config.yaml
n_layer: 9
d_model: 224
n_experts: 64
experts_per_token: 3
d_expert: 128
d_shared_expert: 0
activation: "relu"
moe_layers: [1, 2, 3, 4, 5, 6, 7, 8]
router_score: "softmax"
normalize_top_k: false
routed_scale: 1.0
balance_loss: 0.0029
balance_bias: false
router_z_loss: 0.0001
router_noise: 0.1
router_bias: true
init_std_router: 0.0165
lr_router: 0.000725
n_head: 4
n_kv_head: 4
head_dim: 64
vocab_size: 14032
norm: "layernorm"
norm_place: "pre"
norm_eps: 1e-05
positions: "rope"
rope_base: 10000.0
rope_fraction: 0.5
qk_norm: false
attn_scale: 0.125
tie_embeddings: false
parallel_block: false
init: "normal"
init_std_qkv: 0.0334
init_std_o: 0.0
init_std_up: 0.0334
init_std_down: 0.0
init_mimetic: 0.5
optimizer: "adamw"
lr: 0.00151
beta1: 0.95
beta2: 0.95
weight_decay: 0.093
lr_head: 0.00805
grad_clip: 1.0
warmup_steps: 472
schedule: "wsd"
decay_fraction: 0.773
decay_shape: "sqrt"
final_lr_fraction: 0.0
batch_tokens: 65536
seq_len: 256
doc_mask: true
train_tokens: 467100000
steps: 7128
dataset: "wikipedia_en"
Below are experts of layer 3 (counted from 0) of a mixture-of-experts language model. Rows are named up (a neuron's input weights, with its number), down (a neuron's output weights, with its number) and show model dimensions 0-223. Each number is 50 + 12 x the weight over its row's rms, rounded and kept within 0 to 99.
Before each expert's rows: "mostly gets" lists some tokens that are sent to it at least half of the time. This comes from a sample of Wikipedia text that the model never trained on.

# expert 19
mostly gets: "odd", "uy", "iguel", "evin", "enny", " Shin"
up4:65 29 39 43 45 54 45 59 52 64 40 67 46 62 59 54 52 56 56 34 38 31 72 47 45 50 74 41 59 34 44 47 41 57 53 46 67 54 38 51 76 49 36 74 60 58 80 20 61 45 43 52 39 43 76 67 48 65 53 50 58 52 56 47 59 26 61 47 72 38 67 42 59 45 56 75 37 50 68 41 45 45 46 43 36 30 86 51 37 52 56 52 44 51 53 59 57 55 40 68 44 46 57 51 65 46 67 47 48 45 70 67 14 56 48 48 53 47 32 49 44 65 54 45 47 49 53 57 50 46 50 59 46 57 75 51 44 51 56 51 55 67 44 59 51 51 55 45 52 37 65 31 54 52 47 43 38 49 66 60 43 49 52 80 54 42 38 40 50 35 54 56 35 62 50 44 62 50 51 46 43 70 35 26 41 48 57 56 44 52 28 42 52 47 37 55 52 34 55 48 56 36 45 31 44 64 64 45 39 58 81 53 27 33 45 68 30 60 45 78 32 39 29 51
down4:27 29 28 81 51 30 56 27 62 42 53 45 42 36 59 35 51 56 56 53 34 30 63 54 52 34 54 52 50 67 51 42 42 54 38 64 30 60 29 48 41 50 39 61 47 58 59 47 66 61 38 67 28 51 48 49 46 67 54 57 62 63 46 36 39 51 49 58 37 44 41 76 52 51 49 51 76 64 42 63 63 67 66 35 56 51 55 42 66 64 53 30 21 37 28 43 31 52 72 40 65 46 62 56 60 57 43 68 43 50 77 50 59 50 67 70 62 46 58 64 47 74 67 44 49 43 57 34 49 42 42 41 46 58 50 47 52 46 39 53 58 29 45 56 45 53 54 43 67 78 40 59 56 47 57 36 35 73 60 64 25 54 40 62 55 41 47 43 49 69 65 62 54 48 47 41 42 70 59 37 41 45 52 33 61 82 60 45 41 36 30 49 47 41 35 53 61 46 32 49 46 41 41 49 42 47 57 57 46 34 45 43 51 54 43 55 53 23 56 35 42 44 57 67
up5:50 58 65 46 39 34 66 41 39 35 59 58 44 66 48 54 43 28 46 38 63 28 28 55 40 54 74 46 51 46 54 58 44 62 44 49 44 49 53 36 60 63 56 39 68 39 50 39 48 23 50 32 64 40 26 57 42 65 55 53 54 54 47 54 71 44 49 34 62 50 54 52 72 40 55 42 54 34 32 46 53 48 14 62 44 66 53 53 43 52 51 44 50 36 34 43 63 65 39 36 64 71 58 50 45 54 44 56 80 53 39 37 54 36 60 69 57 65 46 81 38 52 32 62 55 51 31 49 50 25 44 36 56 62 46 43 68 49 65 64 52 77 26 59 62 64 47 71 27 44 48 47 38 40 56 42 58 61 50 52 36 48 58 49 40 62 48 60 55 49 56 52 50 58 22 35 49 45 34 43 31 34 49 54 40 59 43 48 57 25 60 42 52 50 62 63 47 37 57 49 40 37 47 52 56 38 66 46 56 35 21 69 32 73 37 68 37 50 61 49 40 40 55 67
down5:72 66 51 31 61 63 52 57 55 80 37 36 66 61 36 44 54 38 53 52 52 47 37 50 29 46 56 46 32 48 49 55 43 33 84 67 29 85 46 54 46 65 56 52 25 44 52 43 35 57 40 54 51 70 41 52 35 57 58 47 41 50 41 66 46 46 60 50 35 51 43 38 53 35 58 57 56 36 50 36 66 57 68 42 43 48 37 68 66 68 35 51 42 35 66 69 48 47 48 39 52 38 46 34 44 60 32 48 46 48 63 44 69 37 45 58 61 67 66 41 49 50 48 59 33 42 76 62 54 33 65 35 66 55 50 51 63 49 56 32 36 36 59 44 35 48 53 52 53 42 41 43 51 41 54 41 55 56 47 49 58 49 55 49 54 54 41 79 60 46 47 43 49 57 38 54 38 62 63 64 48 47 63 46 66 51 58 48 44 66 63 23 49 52 65 37 37 77 70 28 43 42 43 35 62 61 35 41 53 48 60 47 23 57 19 49 63 40 41 32 64 49 74 27

# expert 51
mostly gets: "or", "ation", "agon", "ion", "н", "anic"
up1:29 59 50 48 42 79 55 41 49 57 51 46 44 51 27 67 29 59 71 41 42 54 61 58 50 65 37 25 36 51 67 46 74 71 43 46 68 62 54 49 49 54 67 46 60 49 57 49 35 46 53 52 50 43 67 74 43 26 49 59 57 30 33 42 70 65 24 43 40 45 50 52 44 62 42 52 50 63 60 52 53 49 81 28 83 39 60 51 56 54 31 46 35 31 49 60 42 63 66 43 57 63 53 52 49 34 67 37 55 59 54 45 55 45 56 40 34 51 54 74 63 51 71 45 52 32 38 52 44 28 46 52 21 40 77 55 51 52 30 50 68 48 52 46 48 71 45 60 63 57 41 36 51 54 60 53 56 56 31 29 44 32 46 77 51 52 50 60 55 59 50 34 55 33 34 53 25 54 53 44 51 66 50 47 56 53 45 72 44 54 50 59 47 56 47 27 39 26 34 54 50 29 53 54 53 64 43 48 57 62 51 68 48 52 54 46 47 51 52 59 73 48 40 35
down1:48 44 46 50 34 62 48 43 30 58 56 52 33 38 64 48 33 74 43 41 45 55 58 49 40 27 35 55 47 52 59 52 45 33 53 53 46 42 67 69 54 46 24 25 63 42 52 73 48 42 60 62 58 55 27 65 77 48 74 59 60 30 64 35 54 61 48 35 31 33 56 44 57 57 40 57 53 55 31 53 64 33 63 62 47 41 40 52 42 61 52 76 44 41 65 46 43 62 57 50 26 58 31 45 35 69 53 55 65 48 53 21 53 55 46 59 53 60 43 51 32 54 33 55 33 52 56 36 75 36 63 60 48 55 50 41 72 39 39 61 64 56 66 59 70 34 43 54 28 57 44 37 42 36 35 55 63 49 62 65 55 51 53 60 47 71 26 64 42 56 44 48 55 58 36 57 55 54 59 43 72 39 51 41 63 51 46 60 35 56 75 30 60 49 51 40 53 42 26 47 54 59 38 60 50 61 50 39 42 41 43 82 41 37 56 50 61 59 77 51 50 44 51 67
up2:47 53 51 48 51 59 65 38 64 69 54 59 53 62 62 41 32 36 22 53 35 39 58 45 39 46 36 65 40 50 50 20 56 57 61 52 59 58 44 51 79 49 40 67 31 51 52 48 36 28 61 51 59 40 60 59 47 34 79 64 35 56 51 62 36 43 39 26 44 65 68 59 27 47 46 34 38 74 49 38 62 47 72 49 52 52 45 51 52 67 48 44 35 49 54 50 40 54 37 52 40 64 41 42 62 41 55 49 65 39 44 50 47 57 54 57 60 49 62 56 46 41 71 47 46 73 44 60 39 60 68 48 45 77 24 52 57 50 29 36 11 64 52 59 55 37 46 49 31 54 59 55 46 47 56 45 46 53 39 41 55 56 54 41 38 09 49 42 46 49 50 38 52 53 48 42 37 53 48 58 36 50 59 67 39 43 57 75 53 43 51 51 41 25 51 61 49 33 36 55 59 28 43 57 45 53 45 61 71 27 55 39 73 72 59 57 41 72 59 66 62 40 38 44
down2:37 56 35 52 32 66 51 51 39 45 64 54 37 64 61 52 39 62 60 44 33 53 30 49 39 65 57 47 33 36 51 41 53 34 52 55 38 61 46 51 63 39 25 43 61 52 39 31 55 53 41 45 44 63 45 45 50 38 52 86 50 20 38 50 36 49 64 42 51 60 50 38 46 22 44 47 36 46 57 44 47 42 39 54 55 21 46 29 33 43 59 53 48 52 58 35 30 42 56 35 36 46 48 66 68 54 45 49 47 49 39 48 58 46 61 58 60 54 60 27 46 38 67 64 48 57 51 80 80 29 68 54 63 43 45 56 59 54 52 62 45 47 62 57 15 52 57 42 56 70 73 36 64 52 44 56 44 50 67 57 55 49 40 42 55 54 43 58 50 53 91 46 50 49 35 47 59 38 48 33 38 49 58 34 54 50 62 78 52 45 51 70 73 52 49 50 67 65 55 68 44 58 58 42 73 52 60 55 60 35 47 51 51 50 65 46 51 50 69 82 37 51 56 34

# expert 33
mostly gets: "\" (", "″N ", " | \"", "- \"", ") is a", "\n\n"
up2:70 56 31 65 57 50 67 34 25 27 53 50 38 54 78 55 46 77 62 55 53 74 51 55 58 50 44 38 49 60 30 36 54 31 30 47 47 65 63 68 66 48 55 44 56 42 51 53 50 35 53 39 24 45 32 44 28 55 43 67 36 71 40 39 47 36 40 49 43 41 44 42 52 27 59 65 53 48 65 39 48 40 59 51 41 31 65 63 54 37 46 48 33 44 37 21 48 17 40 49 43 52 52 35 50 48 56 43 59 45 59 53 41 32 47 33 84 63 66 60 37 40 58 53 34 61 46 66 27 80 63 57 42 33 57 37 65 54 57 66 50 48 47 48 62 42 56 46 50 41 59 43 61 54 65 67 44 47 48 54 25 41 55 56 40 57 66 40 48 64 51 21 63 48 34 52 67 62 56 66 47 46 42 55 36 47 58 66 52 53 53 59 50 63 65 55 51 48 46 60 67 68 44 23 50 59 67 35 50 49 42 35 65 52 46 47 48 64 53 44 49 58 52 40
down2:63 55 35 56 48 44 63 57 57 64 60 30 53 62 51 48 47 50 49 46 51 52 59 69 51 59 45 43 44 49 57 55 53 40 60 54 60 57 62 33 59 32 58 31 47 47 28 59 57 20 70 26 27 72 50 44 57 38 34 60 52 46 29 37 75 49 61 52 56 60 46 74 46 38 52 70 38 62 61 20 75 31 65 42 38 45 32 40 42 54 49 71 37 49 52 39 57 56 51 53 60 54 73 55 57 59 36 51 42 44 42 43 63 30 91 47 60 66 31 57 49 45 49 58 60 55 52 38 65 52 52 40 46 52 51 54 52 50 63 57 37 42 55 53 43 39 49 40 55 56 61 43 62 42 52 61 68 48 57 51 61 36 49 46 50 39 41 39 25 43 35 57 59 62 54 53 49 79 45 59 54 42 56 43 42 88 35 59 47 55 48 51 54 39 47 56 49 56 55 45 50 53 57 49 54 74 10 29 35 54 57 48 25 50 45 24 51 40 54 52 74 30 35 43
up3:50 24 60 65 62 36 27 48 31 47 61 52 39 62 65 49 53 22 42 52 53 46 41 58 46 54 50 42 50 55 51 38 40 47 52 44 60 42 54 63 38 65 49 39 35 47 88 58 52 59 52 41 39 43 25 77 58 65 51 56 47 68 38 55 53 50 70 62 55 56 58 50 52 44 48 56 45 46 59 81 42 33 45 34 43 50 63 46 58 58 45 57 40 60 36 63 59 86 30 50 42 29 50 54 37 55 43 66 34 44 44 34 69 69 52 50 38 62 46 52 43 42 49 53 61 52 44 48 48 43 56 49 45 69 50 44 43 57 56 55 55 54 37 46 47 61 59 42 56 57 74 43 87 44 24 45 41 50 32 11 53 52 29 48 44 65 47 35 45 58 70 28 65 31 58 57 61 54 49 63 45 39 43 38 44 48 40 42 59 53 62 32 60 59 40 58 44 51 51 61 73 53 60 69 64 30 38 45 47 57 48 62 35 59 33 40 59 53 35 63 34 76 51 44
down3:66 66 50 69 65 36 47 52 35 61 58 52 43 69 46 54 36 47 66 63 54 51 44 46 37 50 32 55 42 56 37 30 27 57 39 50 32 53 42 29 53 58 58 27 65 46 50 62 58 51 45 58 51 45 53 50 37 52 65 55 43 56 36 40 80 51 45 52 46 38 63 52 39 53 36 47 39 48 27 63 36 47 31 58 59 52 64 58 41 54 62 65 58 08 66 60 52 51 46 61 50 65 43 42 51 80 75 48 54 54 54 24 67 55 42 48 71 49 47 56 50 61 46 56 60 35 48 53 40 14 60 53 69 55 53 32 29 41 58 52 59 50 52 32 46 49 66 59 57 42 57 42 54 56 34 40 37 20 46 51 56 51 59 56 51 60 43 59 60 60 42 58 47 44 58 62 43 37 34 50 60 38 46 50 46 17 51 58 56 44 81 62 31 56 48 29 53 60 35 64 51 77 56 58 39 73 61 46 57 55 57 38 47 58 26 39 43 51 45 48 23 51 46 67

# expert 5
mostly gets: "alleng", "alk", "angladesh", " Bah", "evin", "uy"
up66:57 56 40 62 43 58 36 44 46 34 62 47 31 60 40 75 61 43 42 61 49 38 45 48 45 47 62 65 50 55 44 74 37 42 51 46 48 54 56 64 51 46 70 49 71 45 60 51 59 34 56 65 38 30 44 49 45 57 53 33 57 61 47 50 49 36 61 35 40 63 63 42 36 53 54 56 56 56 26 09 53 51 49 61 65 36 64 61 59 43 37 66 33 41 75 51 58 45 41 52 17 50 56 41 42 61 45 35 63 56 62 33 58 39 47 64 82 64 44 43 51 19 50 43 65 49 35 39 40 63 63 48 48 39 59 56 31 51 69 68 49 58 54 47 51 65 67 37 62 55 46 48 73 45 52 42 39 55 30 42 57 50 63 32 63 61 31 32 50 29 35 42 55 49 43 46 50 57 34 54 20 42 58 63 67 61 40 51 50 55 43 41 49 59 43 43 46 65 38 52 54 37 51 44 46 43 60 54 52 52 13 49 80 61 37 73 41 45 62 69 38 58 58 45
down66:29 60 47 63 55 58 50 51 65 54 53 45 46 40 55 58 55 48 48 51 50 55 64 51 43 49 33 47 42 70 26 64 50 43 52 58 32 72 68 52 71 69 59 54 42 25 45 52 49 50 53 57 54 57 66 48 42 59 52 24 54 71 39 61 48 51 66 49 49 67 42 59 50 63 70 38 50 33 37 45 50 56 63 48 62 32 60 44 58 31 53 49 55 40 65 48 55 37 82 70 48 47 48 30 66 53 49 25 49 41 29 59 29 47 49 80 65 58 52 23 31 59 43 50 46 58 53 69 52 55 44 47 50 45 54 40 30 56 46 46 41 42 47 48 62 29 44 57 32 44 32 48 68 44 40 56 69 46 66 69 29 39 44 23 65 50 52 50 47 33 51 79 55 52 41 47 45 60 80 54 72 42 45 55 37 38 50 53 56 38 39 51 36 64 49 32 30 34 39 55 45 48 63 45 51 35 61 61 46 60 33 62 47 54 44 42 23 80 70 49 43 42 34 61
up67:42 50 46 51 70 35 56 42 40 34 43 44 45 55 49 67 57 60 50 47 55 48 58 33 35 62 56 47 73 47 29 47 55 47 36 35 72 57 65 63 63 46 54 52 35 73 64 43 43 47 49 42 15 64 56 29 40 45 54 52 51 45 55 66 41 58 66 55 66 63 53 34 57 45 74 63 43 44 23 42 60 48 27 51 27 24 49 70 59 49 69 56 51 42 41 47 42 61 55 46 25 40 63 24 63 53 51 65 40 36 52 66 27 63 57 85 52 63 63 40 56 23 74 46 48 35 43 52 36 50 49 37 48 43 44 77 49 74 47 42 40 73 42 68 55 52 47 54 55 42 51 29 38 45 43 50 67 60 69 49 63 59 53 62 64 53 59 58 51 53 42 41 46 54 62 53 47 76 50 55 69 40 39 41 48 45 43 63 63 53 40 50 50 58 48 40 45 56 23 49 32 43 36 48 48 44 55 46 43 57 45 53 68 38 36 54 70 56 23 50 54 54 50 64
down67:52 27 46 35 32 38 46 38 36 62 40 24 44 44 60 57 38 45 56 42 61 68 47 74 48 41 45 53 48 70 45 52 66 41 56 80 42 51 28 50 38 49 46 60 55 42 53 67 43 40 60 41 51 47 46 46 49 76 50 57 62 49 49 60 41 62 43 47 35 40 28 56 57 33 69 60 73 56 70 36 39 52 39 35 55 83 68 45 81 52 49 40 66 44 47 51 52 48 45 64 57 58 58 49 35 37 53 62 34 36 54 56 68 43 58 32 46 50 42 60 63 48 45 70 43 55 29 44 54 46 61 53 58 46 41 62 50 56 55 48 54 62 43 32 57 62 35 65 47 39 44 42 32 28 62 32 55 83 59 68 48 33 38 63 47 48 22 60 56 57 49 39 44 64 46 50 54 45 59 53 52 47 48 46 53 55 42 54 47 25 78 47 35 51 43 69 51 24 58 33 61 50 51 41 63 55 37 66 52 35 55 42 56 42 57 55 28 39 39 27 71 56 76 60

# expert 52
mostly gets: "ium", "ta", "ano", "ato", "ica", "western"
up1:61 63 30 57 49 55 42 49 38 42 51 60 50 51 48 53 66 50 47 53 56 52 49 59 50 47 50 57 56 64 45 73 44 64 60 51 60 61 91 66 44 74 54 51 59 56 57 28 54 32 36 36 46 55 44 42 64 46 53 53 47 48 53 39 57 55 58 47 22 43 58 28 66 51 64 46 54 39 45 34 41 42 69 56 62 58 53 42 40 44 34 07 62 64 46 36 46 50 55 35 31 50 43 61 53 59 52 37 67 54 45 40 41 41 42 65 53 56 52 64 46 35 54 34 49 64 57 61 54 35 37 25 42 26 72 47 41 34 46 68 57 52 60 44 49 70 60 60 33 27 55 51 54 54 52 59 58 59 57 51 63 38 38 68 62 39 29 64 37 27 71 88 53 20 55 39 40 59 55 22 56 38 39 44 56 44 55 53 40 38 55 57 63 52 71 43 52 34 51 55 49 62 67 36 33 46 57 57 42 63 41 57 41 54 39 44 60 27 70 53 54 33 54 51
down1:39 55 49 41 44 78 46 56 53 49 55 50 43 35 41 61 40 77 45 34 37 73 49 58 49 50 57 78 41 53 46 62 53 58 50 51 47 46 60 55 40 44 67 50 58 41 49 38 30 35 49 45 41 61 53 41 40 42 54 71 38 33 59 62 57 45 68 71 26 45 38 40 41 71 52 45 58 71 62 58 51 44 65 32 47 25 45 51 58 41 52 62 55 42 64 53 59 42 61 49 38 45 28 37 53 35 42 49 48 49 60 26 26 38 27 39 46 36 52 45 65 35 54 62 26 23 34 60 45 23 62 47 75 67 48 45 52 53 71 59 48 55 72 57 48 78 53 62 47 47 57 61 51 48 28 37 53 44 49 72 67 54 57 57 71 65 57 68 45 48 47 56 35 32 27 59 47 25 56 54 48 55 50 55 41 50 37 55 78 58 51 33 62 40 59 49 42 45 46 61 34 50 45 57 54 38 64 33 43 54 52 72 41 49 56 53 77 66 58 38 47 36 42 57
up2:60 54 26 44 44 56 17 49 47 34 49 62 53 45 46 68 51 43 30 56 45 73 47 33 53 39 48 65 63 60 53 54 46 33 53 40 43 55 47 48 55 45 41 44 39 52 46 59 48 48 51 24 50 45 67 32 44 50 59 52 49 49 50 45 56 48 42 53 47 24 74 51 50 35 65 44 24 52 47 43 42 57 62 46 43 53 47 50 62 59 65 53 44 24 60 50 61 42 54 54 47 52 49 82 50 53 60 28 55 38 59 72 38 53 50 58 55 54 51 66 52 21 54 52 62 74 60 53 55 77 50 64 45 62 44 52 77 38 42 42 49 44 46 48 39 11 41 48 40 53 37 37 67 49 38 41 57 53 47 37 62 41 31 50 49 42 26 58 38 63 51 60 34 55 60 44 38 56 46 68 41 50 67 65 61 41 57 66 68 45 60 59 40 61 69 51 86 45 41 54 50 54 46 48 10 46 56 44 44 47 51 33 66 75 51 40 29 30 59 68 43 36 62 48
down2:55 61 62 52 69 42 59 39 59 59 57 46 55 42 35 61 48 60 38 51 44 40 68 44 34 64 58 46 59 49 47 35 53 60 53 48 69 67 50 50 37 60 37 61 16 43 55 39 58 66 52 39 34 45 42 31 47 43 54 53 36 50 56 59 40 61 45 68 34 61 66 44 60 29 47 57 52 59 64 56 47 25 42 63 33 41 26 39 39 45 47 55 43 40 70 54 48 41 57 45 19 49 57 47 70 62 43 32 46 70 48 58 47 51 36 78 36 36 66 44 59 51 75 47 44 48 63 52 41 36 37 36 64 47 64 35 58 69 33 62 24 53 32 48 28 31 61 40 71 67 42 43 48 47 53 48 56 49 56 60 59 37 54 44 48 60 75 61 42 32 60 31 53 61 26 66 38 52 51 78 51 57 38 57 45 36 55 51 56 58 25 52 59 49 57 34 55 55 35 43 34 52 54 47 71 63 56 31 60 61 40 65 49 71 50 56 62 60 62 52 46 39 52 24

# expert 0
mostly gets: " (born ", "″N ", " (aged ", ": ", "On ", " ft "
up21:61 38 69 46 61 36 59 45 80 45 53 44 33 51 21 63 48 40 44 28 60 29 36 46 31 55 39 59 54 45 52 51 64 57 56 43 52 63 45 65 57 62 42 82 52 65 57 52 56 51 51 64 44 27 49 40 43 63 78 41 69 62 30 61 54 50 40 44 59 49 51 62 53 63 50 37 41 66 43 55 72 46 44 66 38 38 49 53 60 69 31 55 70 12 42 46 58 61 58 58 47 49 48 56 46 63 52 73 32 41 44 92 55 31 42 72 41 40 52 40 54 51 41 69 57 21 38 53 35 48 33 48 36 35 52 57 49 50 28 50 58 68 49 57 65 48 53 54 40 38 41 53 52 42 36 45 54 38 51 62 56 60 56 61 53 52 54 45 52 46 43 44 41 57 53 67 44 44 46 29 52 55 20 46 59 62 47 54 48 51 41 46 51 29 40 46 53 42 47 66 54 44 38 53 55 78 55 51 25 63 46 80 59 51 52 46 54 58 48 54 32 53 44 24
down21:45 43 30 55 49 36 65 52 45 69 43 65 45 52 62 55 41 44 53 45 31 48 41 43 45 50 55 52 36 55 47 55 65 71 64 26 40 67 51 59 38 73 55 62 39 50 38 43 33 79 61 42 59 51 55 42 58 42 39 52 38 49 49 62 49 74 62 65 53 58 55 58 70 57 60 64 67 51 43 39 44 60 41 55 56 54 55 71 34 51 50 55 57 62 52 42 44 21 73 30 27 41 27 58 48 59 65 60 55 57 42 50 61 46 68 62 80 48 39 48 51 46 46 55 65 45 45 51 59 37 60 37 32 40 46 39 52 76 57 36 35 44 49 45 42 54 40 68 65 44 53 39 41 68 37 64 41 34 49 54 29 26 44 72 50 50 41 43 37 74 68 43 78 59 51 58 40 54 49 56 45 46 48 50 40 69 35 29 22 43 32 52 69 42 60 48 47 46 49 49 42 50 55 50 47 64 13 48 27 42 39 57 63 56 45 75 43 42 38 44 49 32 62 39
up22:50 54 50 82 81 48 42 50 41 59 71 50 35 67 59 40 53 58 63 39 60 67 56 42 64 44 45 55 60 55 63 55 64 55 45 55 41 59 49 43 32 56 34 47 40 34 49 54 59 51 42 51 51 44 56 56 48 52 59 67 59 57 36 19 50 27 54 78 35 39 61 22 51 42 59 53 36 51 45 42 45 43 71 45 36 66 38 61 58 40 46 51 53 62 58 39 63 40 44 49 50 39 50 45 33 54 57 54 54 57 58 50 48 68 64 58 56 45 43 30 61 51 54 75 40 47 39 46 35 50 45 51 42 59 56 48 80 70 77 68 56 61 46 17 38 35 53 57 42 61 62 53 49 54 54 61 64 43 41 50 23 52 52 49 51 65 48 57 47 24 52 51 45 50 48 67 19 55 36 32 53 39 69 53 43 50 40 39 49 34 31 65 54 52 63 50 61 32 53 42 28 53 23 41 52 25 70 75 45 43 33 58 39 68 53 53 43 56 53 67 46 37 48 26
down22:59 62 72 44 45 26 22 45 57 66 53 73 37 61 38 59 35 78 45 62 50 56 43 56 52 37 58 58 55 41 57 46 60 59 48 48 44 36 62 77 54 29 78 60 16 38 58 43 44 63 43 45 36 47 64 66 59 39 60 66 68 35 45 58 46 57 55 26 52 55 50 53 47 55 22 60 52 67 59 56 53 44 48 24 36 46 47 45 54 57 44 40 55 55 61 51 56 39 68 44 34 50 35 67 46 59 39 59 43 38 55 48 50 53 42 60 40 59 29 43 47 39 44 61 62 49 45 44 51 75 20 67 61 49 45 53 53 67 40 41 48 73 57 66 66 34 79 48 32 74 50 44 54 45 49 44 41 39 41 33 54 50 42 23 56 55 61 50 59 35 40 52 37 59 65 75 51 63 36 48 56 49 47 43 67 45 54 41 36 32 61 54 41 37 66 24 62 38 72 53 58 47 57 49 45 36 37 58 43 52 50 51 53 32 51 61 42 48 73 50 47 58 33 46